Weights of a small mixture-of-experts language model, trained from scratch on English Wikipedia: 10 layers.
Below are experts of layer 4 (counted from 0) of a mixture-of-experts language model. Rows are named router (the router's row for the expert), gate (a neuron's input weights, with its number), up (a neuron's input weights, with its number) and show model dimensions 0-127. Each number is 128 + 32 x the weight over its row's rms, rounded and kept within 0 to 255.
After each expert's rows: a language model's description of what the expert responds to. This comes from a sample of Wikipedia text that the model never trained on.

# expert 24
router [114 177 158  95  61 119 133 160 119 170 148 130  84 127 147 112 116 119 138  74  99 117  65 160 169 194  83 129 107 135  67 114 122 142 129 178 113 142 197 122 129 119 178 175 143 158  70 133 163 113 139 150 116 136  97 155 148 132 134 108 164 141  82 117 146 161 164 106 123  83 149 106 100 156 163 156 157 116 188 142  96 156 144 155 140 106  95 202  88 127 164 155 145 139 132 136 142 130 145 108  96 146  85 118 168 144 137 139 144 192 164 122 142 126  28 156 103 124 115 190  34 107 102 153 166 137 150 108]
gate4 [138 153  73 122 101 134  90 101 116 154 123 102 165 102 124 135 106 163 140  83 151 207 122 128  72 109 143 145 108 135 126  87  94 138  76 167 136 115 193 170 164 133 121 145 125 112  88 160  75 131 176  99 121  96 118  90 184 100 148  96 151 142 115 132 116 127 203  47  96 126  90 117 157 145 191 134 152 133 110  70 127 139 123 154 114 125  60 124 114  78  77 175 179 148 131 112 170 108 134  80  94 166 106  87 177 125 180 125 102 156 102 144 117 170 100 199 104 174  88 112 104 142 158 123 106 107 110 117]
up4 [128  41 163 100 146 129  90 127 162  96 114 142 107 105 138 172 148  78 107 205 148 121 195 148 178 125 121  94 189 113 116 137 152 124 152 117 138 125  40 104 162 116 110 172 140 166 161 117 162  81 111 118 158 123 118 123 131 107 135 164  94 132  84 153 101 102 118 161 136 140 121 169  99 147 136 128  98 121 171 140 172  89 124 147 116 165 175  13 169 149 172 145  63 125 104 158  67  76 117 173 166 110 159 186  72 102 135 144 130 134  98 131 136 112 125 110 118  91 153 131 145 146 129 120  89 126  96 137]
Description: Word-ending suffixes of ordinary English words, such as -ly, -ous, -ment, -ent, and words like young or strong.

# expert 30
router [122 125 180  66  81 119 154 119 118 166 126 116 153 112 120 167  53 100  63 121 147 102  96 193 135 147 122 130  87 101  80 121 125 141 127 174 136 167 198 139 119 115 180 181 119 204  65 112 187 149 166 150 145 120  90 104 156 180 140 148 150 125 147 121 167 152 127 153 119 146 129 170 138 156 155 155 137 188 114 151 102 157 109 170 200  69 109 131 178 135 208 116 136 164 160 156 151 148 119 120 140 147 132 127 141 127 114 141 127 148  93 139 164 162  71 134 170 205 137 135  97 163 129 122 147 113 113 140]
gate0 [121 143 141 155 140 140 186 101 165 174 106  59 133 141 108 136 142 151 102 103  82 104 171 147 147 131 123 106 122  98  91 125 115 117 132 154  88 139 183  90 183 144 163 113 156 133 136 137  74 104  31 176 110 147 111  95 164 100 173 135 172 140 128 108 157 185 123 152  91 138 165 126  59 112 111 198 101  55 156 154 123 111 185 105  62  98 114 127  99 140 151 175 202  97 129 136 102 137  69 136 138  94 159 103 160 183 133 104 163 142  96 150 138 131 137 112 114  86 143 171 103 128 150 159 117 164 111  93]
up0 [ 84 113 121 123 123 160 115 147 121 137 136 138  88 130 106  81 110  42 146 135 149 140 110  96 116 119 116 178 113 111 150 135 157 114 102 175 161 154 147 155 147 137 114 135 125  75 132 172 139 155 143  57  81  96 131 122  86 126  70 187  83 133  94 108 103  87 104 107 110  86 100 172 167 159 113  56 157 178  93 136 135 145 115 144 133 142 130 133 157 101 162  98 132 112 169  97  79  54 234  98 111 127 154 143 128 123  79 167  97 114 106  80 115 140 128 190 132 153 146  57 179 127  80  92 135 146 120 153]
Description: Bare numeric pieces inside decimals, coordinates, ages, percentages and years, such as 61 in 48.84861°N or 3 in 4.3%.

# expert 63
router [145 210 123 147  87 133 133 149 138 121 126 113  99 129 164 137 112 155 137 151 103 189  58 132 168 151 134 135 125 107  90 114  36 148 155 133  91  99 151  85 129 117 136 168 136 127  76  83 144  78 140 148 160 193 105 166 127 162 184 108 180 100 153 164 149 129 111 102 118  90 137 111 110 131 155 194 165 142 152 117  99 159 117 159 143  95 103 180  71 136 157 130 177 153 142 145 143 168 138 117  85 156 140 147 153 146  87 111 166 161 155  76 115 154  48  86 132 155 164 115  33 107 119 109 148 113 133 150]
gate2 [123 178 106  97 116 100 115 131 100 106 147 181 167 163 137 147 176 155 156 121 254  83 111 112 127 146 156 109 133 137 127 118 128 127 167  98 157  84 177 131 131 131 124 134  95  90  99 124 147 143  62 160 114  72 113 151 116 107 126  99 109 145 196 124 169 126 109 142 113 189 129  93  69 149 163 133  67  80 142  25  74 113 153  82  71 128 147 131 116 131  90 150 126 175 139 127 118 185 130 118 160 129 181 100 136 161 130 106 145 137 125 154 163 144 136  64 136 138 113  77 113 113 123 109 119 110 125 182]
up2 [ 64 159 111 122 168 107  96 115  69 127 157 130 180 201 126 119 122 197 148 114 227 143 131 101  81 136 104 145 133 144 143 128 116 134 114  93 158  86 143 157 132 132 113 130  78 125 104 131 119 129  65 106 148  33 114 119  87 168 178 130  65 134 157 146 164 101 133 179 118 184 166  71 112 109 133 100 155  89 122 123  83 137 164 111 108 103 134 116 108  74 107 142 171 179 158 142 161 137 168 106 130  79 167 138 151 188 125 134 170 116  85 129 147 118 143 130 147 118 165  90 106  84 181 134 130 138 157 140]
Description: Participle and gerund endings and -ing/-ed verbs, e.g. lobby-ing, spl-itting, making, disbanded, graduating, recorded.

# expert 20
router [163 125 152 104 125 125  72 138 178 147 189 153 133  77 122 191 107 162 124 100 140 174  61 201 166 171  93 136 124 130  82  76  91 146 148 146 113  81 133  79  46 135 139 221 141 166 102 116 156 142 100 151 178 147 112 114 158 154 167 127 148 105 109 134 153 134 125 135 132 122 168 140 141 126 152 144 122 171 132 147 106 197 135 170 167  98 134 150 168 122 118 121 181 145 161 165  88 127 115 134  92 149  91 110  91 126  70 154 126 177 139 143 168 107 109 145 108  97 154 153  46 172 109 132 143  98 135 151]
gate2 [106 127  98  83  66 137 117 125 143 166 122 137 131 147 145 111 113  86  95  99 127  55 129 139 132 183  95 136 189  50 144 153 139 152 114 170  97 108 142 150 208  95 121 139 139 125 105  74  96 172 111 148 108 175 124 158 125  85 142 117 108 116 156 164 122 126 196  93  73 135 154 118  83 110 140  76 131 190 143 154 133 198 116 143 152 119 135 145 166 170 101 142 107 100 146 112 115 181 150  80 132 175 148 144 111 137 128 159  69 171  73 141  89 168 120 168 122 147 132 212 126  86 107 102  96 168 112 104]
up2 [102 102 112  83 102  93 100  71 136 140 179 162 107 135 146 130 101 116  97  98  85  80 164 112 127 118 160  96 132  95 124 144 127 111 127 219 110  71 142 187 129 112 116 116 120 111  81 117  63 169 129 125 121 132 164 188 155 109 102 108 120 133 140 187 110 126 153 141 130 200 195 168  99  93 131  96 119 204 137 176 136 138 108 153 126 157 158 120 166 173 107 107 121 168 138 123  89 114 178 119  97 113  80 124  99 170 139 167 100 162 148 174 141 209 167 184 102 103 119 144  97 142  96 109 112 122 183 156]
Description: Single-letter pieces like c, B, f, p, T inside names or words and as initials, e.g. Ilı-c-ak, denoun-c-ing, restrain-t.

# expert 17
router [133 185 128 122 110 138 155 152  88 128 134 164 165 140 148 104  93 110 100 129  97 155 147 119 165 107 112 103 156  91 117 158 116 173 179 152 167 153 177 144 108  90 155 160 121 157 124  96 165  93 197 188 146 145  88 109 152 181 135 123 140 111 100 166 159 134 139 126 152 113 152 175 107 147 137 179 111 160 114 165  57 210 105 147 196  60 101 183 148 151 198 114 164 155 160 129 144 181 122 171  87 174 121 137 138 106 100  85 134 144 144 103 122 143  78 144  92 169 139 152  63 155 103 116 178 119 119 159]
gate2 [ 78 184 139 163 119 112 170 125 109 111 169 126 185 117 190  72 117 134 167 133 108 114 100 147 118 133 119 154 100 166 147 113  88 125  95  65 101 127 107 146 133 122  66 114 160 146 160 176 135  83 140 188 139 147 100 124 109  62 167 132 115 151  87 169  99 106 162 143 120 133 118 115 160  98 211 175 151 134 145 152  33 122 155  61  98 167  95 128 129 174 121 120 112 120 119 107  87 178 155  75 156 160 103 131 167 186 143 133 159 129 108  98 115 152  83 126  69 123 109 149 137 139  98 187 120 163 100 114]
up2 [177 216 136 113  96  68 194 136 100 149 145 107 165  91 173  85 122 102 154 117 100 140 163 162 145 114 142 167 114 112 115 117 141 137 126 137 144 150 113 180 116  90 152 138 104  98 145 175 170  72 122 135  63 132 145 145 162 125  80 141 168 172  91 115  97 179 148 196 140 102 167  86 139 116 156 121 169  87 136 177  73 126 134 141  99 117 103 127 130 180 146  81 109 107 126 115 129  73 107  41 132 166 154 100 146 191 135 107 138  63 107 129  94 149 114 109  79 171 151 179 116 128 127 132 135 104 109  88]
Description: Pronouns like I, he, you, she and capitalized nouns such as USA, King, Germany, Japan, often in quotes, lists or tables.

# expert 0
router [168 181 162  71 128 155 129 206 129 115 123 154 140 163 116 130  88 113 118  68 129 148  77 140 146 182 116 147 121 126  78 124 121 150 140 145 116 140 144 113  94 122 136 155 127 137 128 126 169 135 148 145 192 158 120 108 167 197 119 107 170 128  92 134 147 171 126 129 124  75 179 169 153 138 150 157 110 113 156 129  92 180  92 152 166  74 130 216 104 129 122 123 153 127 145 143 156 174 105 115 104 147 164  94 171 111  96 124 100 121 168  99  94 103  38  92  94 152 154 171  38 106  88 135 198 133 132 136]
gate2 [123 117 143 141 106 192 172 100  91 108  97 171 136 153 110 113  97  80 152 113  74 107  88  69 147 133 126 142  64 118  66 147 136 143 170 114 144 111 127 127 139  93 141 105 104  77 129 116 112 134 114  45 122 131 144 110 114 173 125 129  69 130  57 105  67 105 103  81 125 127 138 145 107 145 123 127 139  95 153 119  98  62 159 172 170  25  90 135 120 113 107 122 190 103 103 170 175 120 134 192 149 142 119 135  92 105 107  90 165 132 170 124 108  94 109 126  76 160 126 156 123 100  75 175 115 167 149 127]
up2 [157 152 129 174 151 113 136 118  75 127  89 145 107 157 149 150 132  93 118 167 103 134 148 150 149 151 160 150 129 107 161 156 147  91 138 131 116 112 154 187 103 137 114 134 186 138 182 122 191  67 106 130 108  81  91  95  72 191 105 100 152 126  94  80 101 170  93  67 117 109 187 139 115 130 177 143  85 114 139 224  80 112 115 171 123 165 131 135 131 109 164 104 140 127 143  76 152 125 161  80 138 115 107 158 123 170 167 149 109 145 117  75  75 159 115  75 146 149 113 211  93 126  89 156 128 154  78 138]
Description: Final pieces of surnames, place names and institution words, such as -ton, -ford, -shire, and also School, College, Party.

# expert 19
router [131 190 159  95 115 102 144 148 111 129 156 141 163 139 116 153 133 172 102 171 127 147 111 152 165 106 128 155 137 102  73 147  61 172 158 109 150 186 150 106 143 109 181 177 113 158  74  80 159  96 136 127 166 125  97 103 145 137 120  97 153 101  66 140 121 165 126 154 128 126 135 116 132 139  99 192 166 142 120 140  30 197 121 155 170  85  75 169  92 128 155 116 172 125 162 122 189 180 131 134  77 159 154 149 114 116 120 111 132 108 158 107  75  85  55  79 109 153 113 159 104 124 102 121 168  81 133 131]
gate0 [147 140 133 169 188 139 128  86 114 120 100 142 121 146 101 136 149 124 113  95 193  96 105  67 148 119 152 157  64  79 136 105 135 123 113 133 120 200 147 111 106 174 155 128 135 152 115 141 115 132 162 110 147  98 130 160 155 170  49 172  96 110 103 142 170 117 111 126 121 114 105 148 121 215 151 185  99 155  68  75  81 125 156 142 150 135  96 107 114  39 149 169 109 174 143 134 107 182 156 122  91 144 109 143 127  83 146 135 155 139 154 138 114 155 152  60 102 120 203 116 152 128 131 195 142 162 144  73]
up0 [132  91 123 144 180  85 115 165 134 144 127  92 128 113 132 108  96 129 175 144 160 118 154 164 101 119 101  75 151  79  83  73 129 112 132  80 125 102 106 114 151 130 148 127 134 131 117 140 110 164 113 107  90 129 152  77 124 144 185  58 123 150 133 120 169  69  95 130 177 130 111 123 139 161 132 138  65 148 100 122 144 173 142 160 149  94 131  69 164 132 137 149 112 120 124 143 135  71 126 145 139 203 174 152  55  79 172 160  91 175 131 173 129  91 143 207 171 168  92 160 105 131 178  59  89 128 170  87]
Description: Colour words, party names and first parts of place or personal names after the, like Green, Labour, stone, Upper, Bankhead.

# expert 62
router [159 136 146  90 124  89 108 125 157 114 137 132 137  71 168 196  61 133  83 113 121 138 151 178 167 122  74 111 118 136  86 121  89 159 163 195 156 139 134  64  94 137 125 192 109 146  84 140 166  96 166 120 167 148 111  96 195 145 141 146 177 129 158  85 194 145 110 119 143 137 143 196 126 156 145 173 128 155 135 127 135 181 137 139 149  89 103 145 154 142 188  95 198 143 173 167 116 148  87 132 123 144 123 118 119 121 127 152 146 160 109 113 123 114 120 111 136 101 142 135  54 206 133 109 194 108 133 171]
gate2 [104 178 112 204 139 155 142 116  86 129  90 140 140 185  73  79 141 107 165 124  91  94  95  97  89 158 156 177 132 110  85 116 127 144 155  75 127 120 175 127 124 141 122  55 126 114 127 137 123 150 124 142 116 209 147 155 106 231 134  90 130  95  82 150 112 124 118 127 104 142 148  61 104  72  95 125 113 105 111 119  61 211 126 149 107 109 112 139 120 151 129 124 114 136 120 115 167 140 101 133 103  94 105 154 162 110  82  68 117 126 134 115 114 135 164  98 102 138 136 165 128  55  75 128 145 174 134  69]
up2 [156 164 137  85 122 154 107 183 198 138 138  96 118 152 183 173 189 139  86 135 141 130  85 164 160 161 127 110  86 148 110 137 122 155  86 179 118  93  94 111 116 134 137 220 142 177 176 106 121 159 114 139 112  64 104 186 173  77 164 156 172 142 150 182 102 165 118  96 143 113  93 105 151 162 122 116 198 132 118 159 127 117 105 110 180 113 166 190 147 124 125 139 150 115 114 143  91 124 123 101 162 181 106  69 112 133 120 104 108  92 129 129 123 132  57 154 160 185 162 105 133 160 106 111  94 117  97 153]
Description: Single capital letters and acronym pieces in names, codes and tables, such as B, A, US, K-AA-N, NC, and initial letters of names.